Weights of a small mixture-of-experts language model, trained from scratch on English Wikipedia: 64 squared ReLU neurons an expert, 5726 steps.
Below are experts of layer 6 (counted from 0) of a mixture-of-experts language model. Rows are named router (the router's row for the expert), up (a neuron's input weights, with its number) and show model dimensions 0-191. Each number is 128 + 24 x the weight over its row's rms, rounded and kept within 0 to 255. Numbers have three digits each.
After each expert's rows: "mostly gets" lists some tokens that are sent to it at least half of the time. This comes from a sample of Wikipedia text that the model never trained on.

# expert 1
router:130116124149091127174134132107124111109153107134150181127085099111103132103117139076155094137118158122094134143132132148164108129131146119178087149110134106103146076132140127111122152117145111140130085168137140147100096156101121120106169107126092144089118120153170117089064125109128149122120154125122154126137152106155154146116140089098163163154130129182158138084119132129099112164145123140157160166080167105140094151125103111131120101124127150094162123139129093070144097132120130142143114081134110089169133126118149132140134132140152145099128160129099117136106083155125131117
up0:128110180123158121152122101124118087122123105192126149111137106118153110120173117109118138087145115118145131161083147160154123113126114114141139110111145148143101100078100115168121160124124136127136093203144130170093139112125170109172117144117144128156123145163163082145135147137134112104144058147101079124102142130144112131157121114103109135130130161158108130122097122157127098115122125170084178135129149143092147098129111135118140137131113102096130127126139104153124165131118112108175135125105094125142132140117130107133093141108153135119120075068103112123105100164143149085
mostly gets: " David", " Robert", " John", " Michael", " ENG", " Henry"

# expert 28
router:201142112129151069105156112128160127096131107130112115112110138132105109097103118137140120080173140130109147120137135165125131159144112108131147117142115124112125117145159104128144126140174162123118120103117105087096072146127134105093157152118069152123131139116139157103124119120137096145148117146135124128124172150086163162130113074125120145131152146126082099119128169117099108141123129123162169119164102141121153134097142181126099160186164144084142089099156130121127160102155139183134111118134096111093132144092153129127103138128123128119130130128150115095136085152112093091
up0:098202138127113104094146113092126140173111135097192110126122109135160131143119108109125101166128131167080166127149121132106150146171151131122131072149134181125128108132123117108158106146110073113128146168126080075116112158101115124173111141134132159163145116131087150148125131145110111097151136091095155128165162080160153135129129140121116151124081127144122093163146120145139146134148112146123135111123129119176095141113175129164096142106161158160144136126126101112105117093110104105145140121118149120130128102141092075143115117118158114101152116146116130141116117143127127153
mostly gets: " T", " K", " W", " Z", " M", " G"

# expert 40
router:128130146124155086115106134108136156119121115153104111155129142173128110113097114135093103144142148193107115121171101188089172182121161118116131148097093143173119175106089147155124148106096149130142144123143142176176093095154126155132176123093126127148121157126141179095103132143126148118150078109148152138114132113100100127141124122124131124146136152112133138168124124157141129132153102143143135113105079122155161088144104119133153132064142107098143121142168158109149139134105098131144171107121140148106144138119122114139178159123125152125101109131186106133095129122126129111
up0:155138122125123151123147154160112129119128141117144130119094106165103170132134119085116123182114119100126105148121144144134145136114129136083093138124066113171126106081149052106148132092101110115129076109158087139138132161113125152135101088139118168141093106138099099126107120145114132128153167173126152140138155157142087093105087137122132123132141118107140156165143151118198122130133105114132136148102083151107156117120126120122111120097148094128137123090128145094125104133103115103126097128179142161109129105149145107192172138153121118115140141139139140109153139111111177108
mostly gets: " D", " million", " d", " Washington", " success", " contin"

# expert 12
router:128137148153129102070110164125137116107161167146169150151113139112120106110145142095126154167109139134166149163155107111093116119156131168152114089132107142117137089097132137112097119176124158095102134173124136161147171152156155126145116166113142133144167113158106151139130119142147131137084150097123141142123092144146118103133103104138129166158155143114164126131077106112074120099104148130118096123109110151107177135099119143146186099137110153135155139087145163155142143094154111158110124124098143101108123126147131099116150179122150120137118098092098104159156129134152174130
up1:128151141137143125106171156096107129114088152112165108144138111121154137100108124110097143110105139128154138138165131088124152116131149109118137114098118108134192111151134168142132077129095143164082095145126087128170131082119133155156111085148110149151110089154131137125144160140090157167111093099105127124134107096149102145130139129131098097146121157096164130140101104161115098120104155151112128122108126131117125160167112111154136105140092128152150117160133092120096111101101122140137088078144117100114093110123105126054136104142172119145178129120174172145127107148126126130
mostly gets: ")\n", "\n", ";\n", "'\n", "Scientific", " Phylum"

# expert 61
router:166128107185091103136109149108132123124101112118153132060147105167145139116137145144096086084129114107109127095142128094078112146102144122088183105134152149135134155130123170114126117155142069102131134132122120102102130120098109126139111161170160144123096098175128158142131125164086159145138109138076141162137160129115151117105180153098143080124144122116137075136125146087143125129143107168161114111114150088127126133165128105138109169153087109130151137116150136094120130114149135121117115147167120127163133135112124161109130119117140145150155167132137145136125179163135129112
up1:129154137143124125167171111105121112128191147168150156115086150104136181124135173140147145106143147137148081114122165114108132157173142090151150090089099159087159128095117164112142121143098127104190156110111120139144139137138125114125136122133145148125113120178131120149121095161069140132162099097133159099156106119148144119125121171113183123123130133122095106137144099135085150159128130141130161114153129148133124124141122106131128133123149120136143099110096132105139148086128133133099135146099123180094112145148125101109099144170152111135150193139099142140103108163109089139
mostly gets: " League", " life", " College", " School", " House", " government"

# expert 54
router:120110131123094126097136108138085104157147091158124182158152127120146128142104146116151145094121107154147173119110114112143147099149134137136092131093142096108130109092084133100108111169126110125083152113119166117165178143132094123148149126122116104169170116162171116110128090117128146156101154127125106142125089152147142103161133094080143088113104091151160120112131141131101099103111147118130125087079130124119133153108138142149099102133106171154162134098119135074156089167117124142162125102091176113150140123161127111089175143102154128156136122150115149116123104126137135126
up0:125145123110132158074143132145099164143151124148121070158114163151180106151101134118134086122119132111101083141139147150145139136102117144112092143149138135119129120108114154135118159118150134123115122108129139075133119115131114141149179158136161098180120117138151137111104158107140138142108099112153170099123123104139168169167139112108138091134148085130132165111161134138157129120134132083150072100087137094101100143155156136155135147138112128166100116106101123131098128154117164126119144113129150122135099135105145124082145154139163112108043105119097127078156158155102139119
mostly gets: "″W", " near", " High", " along", " Rick", " black"

# expert 47
router:166154118165061170140123182106117122141088150126123099087136113128122126120133164115106120166110160102136110122154105112136118133090130121127165091106152097146144163096143147113094096130132102110142117144119133114080098087140109149086101161122121126127122119135134134149104121168126130113134092156104141158120123134137113102128122087127113119109137137107150118162149111143169138112094077148151074146101104107103137111175118189178136138118128124100097132097165118139136150169180143139121110149188155161139143155120158144108132103125139156124111147134107153124148163155121160110
up1:109139131098131128120131142142110079120106154125118127099121139159127174152145109136084110166129128128123105132104123096094099107098110189118148135153115157143144147166119141153106133168124143131108114135130125143114143071105121155154100143151118125135128149156131131169133115103165128113131050158145159143105095135155119147115145170167147078130119133138107105172168100145115103125117152153122145116145134160090076106168108102155147118146093152127061146119128139097134136137150133128074161123130125135103125121137089197107139108111136121120117157111101089135098128169109153144
mostly gets: " Cup", " Committee", " government", " Labour", " Army", " Stadium"

# expert 6
router:133165121130141105110150069121138139119175108090132094089126080116125128142100158147071172168097144103117131158145096131130115089112139132123150162089100136144125147121100104132131103121127160104098112143073115125088107132105119135138143104124139098147135190111134131157138137138123127110134109098111135163162123154127081139128129120169166109130127121125083147119150145107087140111109103082139164143148099142139159114131111077096202143147150118117125131112123125168168150123119132122128139135140127137152139175131101133156148110145128136108118193097152128143105094082151128129
up0:149144147159156151154131056123149168166125134137166109117113125151126130114114143133143161134097108181096139126181078127156104160081127108147154123182112156166146149128155109130118132144118111089104127127093168144154106122153134088141169138114124139119100145126112140124119129145109173118167145124178155143149139151116127094142157144076135150150131134149123099145122139125146151128121161156115107163128098120110100144118099116136120113154127116076131127091096118103139136089125107090128123113148157107136085143152144162115198133124144118092129159089139112108112107100130175132
mostly gets: "á", "ö", "che", "oc", "ü", "ó"

# expert 36
router:120173101176134150136166142091125087163105142124126113113132147141109151136118153090106100164140158124141119121151104162152186137115151157141128136109124080145120209104145156114140107078116081129127127127129105131151105111195117105108135077106102119120142161100115155125121110149121168115141120149147080121128115149131125098110154122116099134119138122138181143130172126134134137154169116090148101146120161148129131091122087119172159122130152149081110104163105116109150112118116143157109148107153148120123117148134149126131140097107125157103106098149180153160114139100131100121
up1:118117137118114160153173159082113167099119127125107127125139097116136096135167140133099111145110105161123183146144157120144107130107139110142113101141110119169063150118124088135112169160132166113148102140142098113074131146121125078121149146142178156111130134139142098088154112111121147141105134122135131181144129112167160119160141154135115197132117135109121115127102128073123095166127123117130088098113167099107125129112124099101093095138164068149128127124148157148142117124120122166109136112180144157137144126136113092127122131127116116112141158146082115109097132087136113092
mostly gets: " York", "ford", " Smith", "ville", " Robert", "son"

# expert 15
router:117150081098082131110167080156149123130150100067131104144131147160085131168115162136100164176127174104134111137129112142184141148145139133110092151082102099121155159138139164104120100121106139186131123135135126133091119115134141112127109093092093110150149120071145107112117083129104146115130119143114129098160103146101136127138126129154120095133122110139132138112124134134121159171112084102185156146112123144156087123130118142155104104128121152123089114091130123104147128130147150137122136119130172129131082142116158144129155090132123138107095138142170143097125147067125109154
up0:098119133115152149163140134161125134151093115121096181121159118151101077151140114175138155124111134083123147172117119118131157167124106129091126154146124103135151148137217127108119115131105110130116120115109133155109110162140111126162107200142086123109142122147143087134178121076161140104159108143158113175113109120110160099150112154116098092132100079121128104113155108130083110159121108138115124139144112148144132191149120120126152111109065143121145136107100126139136127147158146133116124105168123105111095141141116134136124115126099133126116181122147141152103115132150113144
mostly gets: " Har", " Ed", " Sam", " Hong", "amb", " Mart"

# expert 58
router:110115091046095105102137109181098162130169144106138146160104128127111140172096132130132146085147147106130106130121153142159120142139126129117103132108097133120133123130124122112146135152142115159101128143116144116120139137095114112125140141113118115144186088068144101116116097130116109134135120152126180072113136126130147169145118141131096091082130125126129116105111125160146156124123102133198123134169095102131105115123135137150111129137141115132106099101137152142107115144158154177136133066155155151155097126145146193115118109158163096107106130144110115060147126125127127149
up0:135160132165097134114125196115137163098131210108128143101118082132139121126128157154122117147118157147116132121072103141106147137116080111091107101173078151133150148087118147166089136127100191123162124091144158154132167103118123091122111134122150103125135124101136136146136120121118159127143124130122152138176151142133093149107175166161125132156145149147121118135104150138129125123108137121148129120158125157087121122070147094153129104156153123124097124106150080114159113091132151116158154152158133111147144164121158138118141130118131126124155129100148116114081134140092148108
mostly gets: " w", " st", " Th", " Har", " ch", " Par"

# expert 29
router:138152154173112142138137150104141127105096156145093110089134097101168166134120129122132128126118143149162118077129111094145170133147106131138125124111128080096096112140090095135120141141141143112090155129178132145102127119115086140120163138127080100129102117151127114125136141106141142111114122103121098124084160159125124095156167120136102117106150158103075161146143128124098100137127157168152114134133114141113120115137169144147096120150166138069076137174147167077104136145115131090151133142078125129178091135107118143127166105140132130106139103097100125168140099109158157128
up0:102134146111092136116111115107124132172120112097143134138163184121119146156160140135112115112156180122140151160102121145162136132146146109149129116074102101142102155123111150101109124148107153126092105083119126192160156117141103092179127128099143095132127126106129077125148136161139159143129100141139174190135138135118110138118162110182166119135168133133139144141081084164118133109113142124163100108151143148063082133111129146125102101180121113137138160094114121148084173143113098094133149117124136132129098128086113132112113111107131131118094093121115136132129129123114146130
mostly gets: " located", " JPL", "----\n\n", " Candidate", " ·", " Result"

# expert 45
router:121140097061149106115120120147152176119145170157107119140109129092122145138117124174134124113126112094141134146153109136119128165119122141133133120161151166122104127136128105105136140144162142146144143108108123100122080133111109085118108137128124126153186150102126137112145134095112130147152136155134155080078157104125193138106097160155087099094107129135113114138091101145134123118155096150149129097164095079111109115150142103104133146100142142140116116085134143194119160119150152096121118081169165160126110147146116152110083127161120101130129124123118122114129099062145130160
up0:135135141108152096146089151122126160161132109162125167102170097146173121079161109135147170125135091139118169108120136083175114161132118112181158085111115116132104080132179094147148109116105099137117183158113118112137175134141117096132103147140101123072129157161118147118129127157164137116104151099116142104129088152137113134151131136144110165147131100125171138110149094107142126134156142134100140118112102131123133097105133127145130148120118124095130133132181132119135116086111120130145148125148101123152094132142115102121127129064081114118099152150082122131144158131101179109
mostly gets: " F", " Sh", " f", " w", " sp", " un"

# expert 42
router:168142093128101161116074113115128156164131162150121091156118151129131088095125109086112118093112124107098110138169133097118151102143133123135082100182132131078167140128123128128151128110105086120134107090147101107165128120116131154116136110114133129135155073166146158099093147071081152124129168113127182127112089091182118139125070147081133106121122102130122135136103130163110180137156130118131149127117143118128140124158138155153134135121093130097119128115084138139150090088136162126154122174132130149143171125135099157147110155136115148126119119143113120105148124115112130124
up0:146172139152158105115103118118078132131093129170071085153182123175143128134148174137126106109115171079118117125125112093153109167159134154130127107107137109110156139143146143170159121092131097137123142077166127148148127104131114098115126136146167113161104116157151178142138142092082097110117184127147137126138089103135105101118115087148138086148136157128114128126112140143148114086161095124137115117110108124121138095140189137137155116119161143130098130134132155150128125142154142149082162169156151135094134124140126145138115121161117129137117141085154149085131115099118137118
mostly gets: " You", " Night", " —;", " Dead", " Love", " Los"

# expert 25
router:139122133141123114149128169128132156095134158173152119145118082109123124149100149113131126115127146093120105125144082111132192150137080129150120121149097107140119100175145119150106152159123108089148129162117148114093147179131133133120119121143122156131075124132095131133127126177149102102107109123074110142097149132111104073120147103157109166082119148127142073127146129114078131136128154133113136145141123134082117142134105126143104141115133115104098147123142160144119122133149064107135099143127088136145168156136146150158123160134149126115162114061142172116143106158110071150
up0:187117159144135156159143150129088112135138140117099122140101107171112120146124118172072139115186130111118114136112123106135136130097130112121129120132123096113125146120142145178127106198110119136105143137101128122120128136160109134111094093147102171133118079102119151173140138149156121120122164156133123159105136154108094095135181108148145146129169173134151134141144134100161114111066110128138184125090179131120106132137156132131118110115135098118122131181180087103094166137146171145112153130119120140164091123090130132141157148115133124131094138152105132132145110131156112099
mostly gets: "°N", " sign", " JPL", " Candidate", " FW", "|---|---|---|---"

# expert 7
router:102106145155144136132117148090090127141086105160126172144155144165138141146173136118130125146171090154140105127121130141149102126124154141140132124091127160160121143143164161136126131103154117155143115098125143110109155128148130102165122153173107099106142146091174118149139146132114085122117151145160087148119117089090162121098143105129140154155143158103139117130131110129118113123126132138078110056096149080155144097133139132101138160176158147148158138124151121166071135162152138134093129132128135093103120117150150095086156115076106155151119122139124149107158174164141158134
up0:095124133156156096124096138104125127165149130124112152143161141139116140094114140102104103159117110124124115130097148117159105119120118163066129140107120133124154151121097123133118113166094115150176096167112164062118119108113152103138139123124127103113159154117132171094132116112148113147093129097098137165133118148140156104143140143162091089120081141125098129118200105150138125079133113160119132096101133120137160139136138086153152150135096183159130124087097153129140128104133112130130120159124092082124113124114151152089153112135146135140122121124117157113147087096114170196
mostly gets: " its", " new", " their", " his", " former", " local"

# expert 60
router:160121139167100097098063119135109168136117137104117117149173106162132155112153138129120084184096127115133078151137125099147085125144161168142169113125104104153145151143114157153152129145129082085134112171158137081135133129125127148153146154196145111130096120112112144149136157146135129141121081117104140114088134135147141086160153088137110104110163171119152121140171130106092139116077141139145129129124159139120151107155148179102152178124163118142139117121171148128103108097129145140132101149129125105118116126134135106127102166126116132126131123107108112136140155158105137090
up1:122138107129168139131149123121108103171139081118149116127154133126126115147175120114121136169123102137127132145115146152137132151142149166162110151171118111114123138131096120169122139075128130141171110151118108105140089133147152104115120129116075139133156164106097148163114164113119112080138147154132097135156109106184113143134113134093100155156140183131149155140100113126181151123100094157113067155113168111154109093130137132125151153129161100101066128114151086148126129125135161127094102135158129121106091159143134118156124134121133124130090160135129130100159075098101172129
mostly gets: " made", " career", " won", " used", " place", " released"

# expert 62
router:149157093149132128144157152088155106116083135130142124081116171130096143126097115109115129156133195128138141038131118166135160130135144150138146126103147107121120163108124146099108071125137080125113168125146077121095103102156105124102153098110128130087129094149129162111118103165129139123131130127143131131163125126121129080147172144111128129127109113139152146095154117135129112154149126091173128174077166111131116100104074114166134107126151161101128135153101134117163115117123157164121151101124167155141127143115136102128118131092141158115141169151144130156121125121106126133
up2:162098125165114152149150104139109129096110109133144165098172089097131120134161138165134128151153127169124128121133120166151122095113146177150126161136121126137146144142125122164117140151166150130122151140084142158114113144139107144123079089142132111142118119141134103119181193121134100106125139130119135118137155110161101112075125132099112124114104166151139095142165140098134108124115108147095139084110133162131129113142141172146150114087079178106159116122158129063101121142144113147139135156176121152129162115130087126110073120101096110132152134137148117115109185109117095116
mostly gets: " John", " York", " England", " James", " California", " London"

# expert 16
router:134111157122156095137121137140158105150113122132121130079127104107144107134151098138144178099111125154146134125104136102087138121119144108124174111137098155122122110088083108127156126084104143123140176129093158138153174102123135084115127101110172103150169174134090134134134180120110146085160116146130168134110129147129126169117135155090147147092100114150150129176106141112148153117119132117128120087142114113164152111116076133105088112090156151113129132143107142143160166110132127121152089141137093089126167059155119117139083141141126106165118104124149111153130102133145117154
up0:141157138140165130133127125124123075129125088135085149095105153127113139179137139131103110145119166148166122100137132128121172141128129149122099096113107116123073129120111153100129103139137160112107120105152159138135131100152157140149122119124154105133081092152122116099163135134129149137117064145094112181162081154147089155128164128130157053087118108137143091131112099102128119120149151113126144122112133107116122131126126093137148073098092131134103089114074137160140140081142166092147156118095138146106102133141150142134152154171141137127147129105138107107126161126108081132
mostly gets: " (", "(", " ", "–", " $", "_{"

# expert 30
router:118138128107165114087139104090158169133128152108137099095139103121117119067079145133084149116152144119120102152123130132143106099092152137117161099184141110161128142154170103115107133088110153089127110134150184091121091161120127147160153108118066129120109125118141139152139153151145125134139145132092148143168111146158116127110112115084146149118116146112136152155142142132134133135137132122120114123112096153156109140168194137181147120107159154131178123134078144120138150105123154083173105126137094105120127141152172110141127129110121130161116123118181141123090138116102104131
up0:143150112150148149126157130123147131129106120152107121107157152150136127143131095113148108148122139129144160112131122122125113132089085150149147094068176119125084115142110108089124126104129175114096131141109127148133085130109119118176092080154097146141130188109139134138101148119085133126132164143119138157125116111087131145162128120088163188178105144124137143123139135159148141112126101123137117111097097071104121111130158139092153102176088128129130095150102153149107115134114142143142154084160155129111094125152118114102164105105172124123110133155155162124072085145092114122
mostly gets: " MPC", " exp", " Yes", "ux", " ISBN", " FRA"

# expert 9
router:153138154204126158145136164127130099091106147102119143085133114154147131121152161128123096180109125146115124119122145125112091092121132130129180124106147120132114142145111152146138107162139089131145123104171101118138101155083102182111118146145110106109131152163100108136176123160088174146107079126116135144131117138116131112170143157113104091086145112110162106128140114113180122117107138098137156134088142129079124148139151134154098135105097127099127140144121116144125082176112127119064169160126131163140123129137147104105088144141115128129118142111097119142103165129115089143
up1:136135165125140122110124131125125153175136044062094106078119166145143144117142105129125145179123169123122149088105114151161147112090135157117160124146132135171143122127154136150168112119121178130087148147136114131084122109112163160130138153129140143123130157175167065151143112108104118107093093136118114109139126120127108101115151147111080112126108145124124136113157094116143109101127139164123104106134140118170120156125119104116092161095107135138117137168129100116116102184125096140102146155171114119126104150129091116120131115072094123144100114124155106125136156129140135112
mostly gets: " who", " life", " history", " century", " north", " politician"

# expert 19
router:095107179110120166149132128086097098119116136147120166158142136106119113143117091094205123140095110150158139143127131129134100116130129109139105120142164151152132083129149067121133148130141115136107125109079134150141194117124134151165127125168144156080119138131157113149142136106134110140086171110162133156114115096135142127123159141117127097166090105125127135120132113123145136152130174137092149095114132189102143133158141071120135116146106099173140142136124152163103114129139079089113139136117109141114126162155105145094184141112089147132131133115107134127106108169129136153
up1:135124140113119147144154093079132117091122096136145145149112130135101149086129147152136098126120123146126148141074191122128135118153167126158095133138110124149053117169146146132128105129124100088124140090126157168150121163155121136128144137142150132146137158086138169162103114099125158085117142127127150144136124091115109090094132093133128160090151165115115128163146102146146183093117122126141063096123160153127146090119157140076175137148113188128121134126112140139137164109182129136091131092146116109140100124105155107137129120155163119129125125142126104152139132095133137127
mostly gets: " are", " have", " has", " been", " many", " had"

# expert 32
router:142142120121099142143172057131081137158119129108119121140114100105131103119133119104130138101122130153101135168095152120175106106192106122136069108123141119078112076139129116160090156117116135106166080107145157151120098094125137103149141135148143164106099116155128112101080179087081094132135152102120105136152131136135118145124131090122102142153147116142111150107127123163067147136138142148069152137121129110143139111118101140145148117123111154147143145127131110141081056123106179129129131117106139110159124123089134104134096122122113132117139121118122131108162093127127128104
up0:171183144132093169122097134072106147100118156137078101137131172122161122120163103083146147125148078070123126182161163118143117137135094103139107120166122124127134152097121168112148143113087112115123127098156122125127113125104085161163102127152108088138135122135176105133117110132128127130134141138122150144123127110181107143101089143068129092120127073142113133110121110152140183111159122087131113158114136155113107096144153131134112140149090131079130123115094110104149143115108115163137150161153128145137105135106111119147120123133152122120104127126105111113116107107142125071
mostly gets: "The", " —;", " The", "%;", " |", "',"

# expert 48
router:138128148126127147134156082156111116106140150135106137076121099104151084127157133101128107100122118168170140136146115189141097125169128116092118117181107139181117076110109097091154178159125151149141128078123087132110099147111125137132113133184148148087065108121108141167165163113122160129131126128141133100134133166144120157102148138113097126137104142154123116113153111120153116158109156127127160146149104167098103130138107106115148074114074136139184148138118098157085130137126141152104147100131136141156134110116129157144129145129129153124116124142122099143096148124100116140
up0:118122151146128148090160158104110105121132127156130125139088147138126123137157099080134088132148151107110116079118126113116139144097125101101099139116097145162159122076107135123104117161090125127126077158099151155125097134131101121159127114152116132147153072142127112137099135166127136126099145112123132137060118107104126150105118154087100106138138176146110127074085176097134163117115168162126138139142150131120131184134127114107098129139130125094149113114130131135152109106113089107129144135129106111120173172065145083142177123104120136139138162149115122114096108162121117174
mostly gets: " was", " is", " were", " been", " ==\n", "==\n"

# expert 0
router:161144115128167140120162140146180118087172127118137125128119172109092083164167143135126141152104144154128147142130154152093131123150079146134104142166094152181141116126116111134088163142118157130131139171146172120101171146112156155133149099113126152144105123142098139116123084169149124099133126080082134102119130155109124110175132142127091089116136127128096146196119160118141174132137100140152095138147120140155147124135115142106100135096137083100122105147116112109133126114158131137134155144117175122116139123116158112157114148146123111102125121077140095187108149100148133116
up1:114143123108149152154132128120114156134157155115149170105129203125121110125144106109099122120149085104119085129120086142127156144128154147106164149155109097110159086147152115099112135133135150097168123140149148127103143155147113164146135111126140138123124084114153134112135142101140140163134083113140186133131147136127068115135121121171161162139148113138108131111182102113164114153168108080209103099112103102120128129092128123138145138141116131092113095145164099168151123133139129089116104127099137168150103148127144140109103134149118116108124153074135113151134162149123173134
mostly gets: "See", "^{(", " Soc", " Apps", "----\n\n", " sq"

# expert 21
router:150095149074119129159130081164125100126153167126126132122116172152133127127138118155138148089107146098130154148142085152117110117145085155136112134118118154095125099178093118152121115128165136115136123109114133119136136113127110099121124102149145143110131147128116133101128122113151142197157182095081095110092154153092118122132132137155176165164121118120154108104104110114118142126128082134161164130137132168115145148124146084089184140099090125080162141115121101160165117131121098118162125109111116185120077134167107130127109135139116125115108127130130147142118117163158075118
up0:154131124134152145119146138111122103103138138095149163117121144088104133066145116103143161170082147083118134123113158139140104122117114113102167118142115145133102087121138153148082144077130184093130112122140156110192106130100122148117127102134135156137117154147108107133149135140106169119128115102119133146145153074138181144148048167096131149108132128159149099156138135149114145114115131084126165133162107132083086129111148146080121156110102187098138119169118121159153132100119108120096107149164139112108124118100127153131134121128101118110118165128146130127110134119133156120
mostly gets: " As", " until", " since", " After", " Sim", " ass"

# expert 8
router:144121107103156135087168106125125144124178118091118144131093117132122096139116160120113123091147123081165122142091129127161137127111128123074118171120111120111106147163135127122068131132119128152097163163143127171126109135155143126089154068116114153111133129097114117149133125087095147148163118138100119134144154158100109105105153149130093153148149131138122128114117138136125117157126090114164181137105118165144093140078102109129147136118129134104099148119150136098128122077141160092159101109101122139164148168084145167081133088158116126101109152127172158142099119103137124168
up0:141138119133100151106125122176119131185130135124125116151135113083117159146154154149109081153150141129142173116082138150121109102089146102149132075149127130067155091108154126076127145115118144156124121104140101129135129156124154150162172123135117130181125147136150107117156145185126141131196138189140112128121131097163122042134154151108116101106130156127099137117138130128108120168148141097145118117139126135158141112132138160124153117140124114127134138105093116153120149108133110101100124204099116139136104136128106112117142071145139104098110128118150113151127133120158119144
mostly gets: " Am", " Har", " Mar", " San", " Sam", " Sa"

# expert 35
router:124110092117137121109064121132118078108138155079138139162112128160144158142137129091090179122112115141102147158126109122088116093109088110119116091143125148129163119136162168091117162122122119110126105150150134116132129140088151134112108154200122146133130078100178162119135129113127107119153133149099139134114125163123163086126106145143158108114154127125105072090106110140138155135140106105171141123143097070119154116127157148128093167125118117128177117105134139137114091099102136148128172110092121128167114121133138120136142116119139126140137087153078109157118139173132120090
up0:098129127150163106131114129107124071134145121104144154138191130148128134138115098122153120140099163141147134132135167144171138147114099140090102181151175158112117168144089126089143129111125126165108116134136125154101082110125134119077073118158110142112133109116132121155137116089130159109106135153121180125126174135105135092122161174149112146164109112154155108145125073104109131135092104140118111133131140081155126110182104140173152145140141154157142172158094150110131133123103155138091159133099142147140131123121118172113092099124127128120116133141130113173117148101114155103
mostly gets: " film", " album", " music", "Personal", " work", " character"

# expert 46
router:143123100104127133112164082131147160119167150101138127143099164135112100118101116150126143116135151137152138153126141164156145139141121132072073179135113143127142131135140131124101125152153181133151128087152148134147100164139132099109131129100098114136140131077101096133157073122142166159137130136100151110140119151148153161100154155154118159124130112140091138120089137147112104125113105107191167139137099149114121117098104123126092124150153156131105130117117135122123149097154147157121085081122127131109078152105142183120104076142117119087111158137160142076128082122118121166
up0:145159129171124116141131076126122141138103092141126117129138102123123123120141142128138104114133107142101128128118137095124121111145095113150127128120152146136165089111088108137115163110093138116140091138121137119139116141144187157138093130146116155166116097147107123135107095168151152136173119108140162129092110127143126136149152150119116137137145139094152177154108145101159100141108138091150113128138110126092155157188100149085108149116115130136155107092145147115099098139140114155117116122082121154062083090137068105116123057100110128135143187120081162137120121171102153118
mostly gets: " J", " H", " Sh", " Ch", " Gu", " K"

# expert 18
router:161131124131127163101091170118158167112157152126177095165120085126141091112117141156162110139126107116126126090162095118160131121117112104153144159155122151099152105172123114160099132133133121114144184127120144102176120151123139138140147113140154132079107082151094164116143133164147094138123133121128075141108127122109139122132089100157137141119122117117111157127159154183107123117097161162131099082145139141109156174144133100136101133138154151152158095141141185106117144108156092079176139148120105142137149123123115126161118159155131143116127091107108169148151114147150122120
up1:120134113161155095129133121128111136176099178106117151112093145140124135117125096119140162190117114143147138136123107144133131080186140115155119129133108113161126122179101158113116140122131113131176094118143175119144114180084136136168098156135097162123160134123127149116110141093127103126118091133173113154090148119086158110114101117151157135153130136138142122134135134099137125156115122185146103170108122140150121122101148148151103121133129113048146157117130151143113102168123123168119115123149122129152126145109176143139123122158090132098164115152087163170130093117169107121
mostly gets: " Date", " %", "(s", " Length", " Years", " Candidate"

# expert 38
router:125128094132103144154169100144135120128141138122114082160130186132129118138124138145091143129150142160161122094121145146141130084177137122148177143105123108084113103171141099088169093116143154126125167115157079176112122126164106111133118099085122132114100101119124122106133096129156113066129107129144154132143082135137133130128129106148187115091141138131120127137078146125175129136123127156109117161143134139158088102134125146129147105121128104124100132134103153173146126152145151124132150178115179157115101117138156099177157145110138103140137110111145064130143163116144142143
up0:155135145149138103134192115103149109129141107108168139165112123138166095090085156122098166129169085132128112091134131097103094133163130122145144114173101122142080069129126138094130088155140103142183136109167105127125127109113137081138137133135119129151139118141194136115140119094122150127124118129133151090126122130136145140142117159098157127123150110122120093123111124159113117113130119113115096151108083127118108091145078119118189111121123082089121137119090124145141088143190173129114101109133140120109160157133151130117146092111136116101173159126156105111123146135147120104
mostly gets: " United", " New", " Arizona", " Rec", " York", "Scientific"

# expert 10
router:126120173173127127125112143101114083139152122165117128101162135179125091137115126140125144122103098161102159104125092156135131106147114124139153125134147123118138067144155092099132125138149136171158175103103114121143142125137121106125107115179119139107105138132102102106158092105130166137162141113168116102138107119138141144126147118150112161118084085125180165098159100097140115157140146112101117110138122137102108144111087099137111141138095078148150107155138109118111124196089130124143145131120143160138085108156117090096156139162135150118092157127087121084115151179144118126
up0:164119104079114068115159148144137126122092102142153148135059162120104126094128151146134128125136138112094091135117136159119168112134101108141059161118117115092149139145116151135112097157124137120113113107165061135127123131110167108112138108104083116131142161134133141104099095144068146121152117101129144112140100135174085109120124170142141161114123119159110149149101088158133187124115086136129125122127132152103090129097128139128106143157157183124121149119101128146174139114122147124120121150127145114141117153148097179158133110114094135146112176138148157125130135141110121117
mostly gets: ".\n\n", " but", " when", " which", " until", " where"

# expert 22
router:160110132096113123106123169115146103087128097165095152119103129122112100130160124098096150095141152157104115121154138130107150137122106112117156102123096142144140103065127130185157131092111111159121144107100134159146158098106120146136122139154185112140100181130131118096123111092119138120114120137110096130139098073167107142132106127089160136126094121166113140112093138174176105116105107096089118112165159102142073146123132107100074136146139110118153146151095147096143153087084106123134144125115118130124127109138107138102095134145142111130102146152078153159108135139148110110
up0:116121100158138160126159139129145111118109130127085137117169155096107098096163131072167147102090123108104146107123120139128106118144144111093105134142127130117091132145104127143117155120101106133118160135170115129163092110124127127151133127136133139144158127123140169181131145102112060120104123130128169170109137097106127129126092148119129140126138141127163137142134113180121146125091121135120112103120163134157165128111136099108157095112189112107088160143101139180076153117139116129133136175084142119086080156148122145137109127164081135118153157112066155123105139119132088112
mostly gets: " until", " late", " early", "Early", " Early", " After"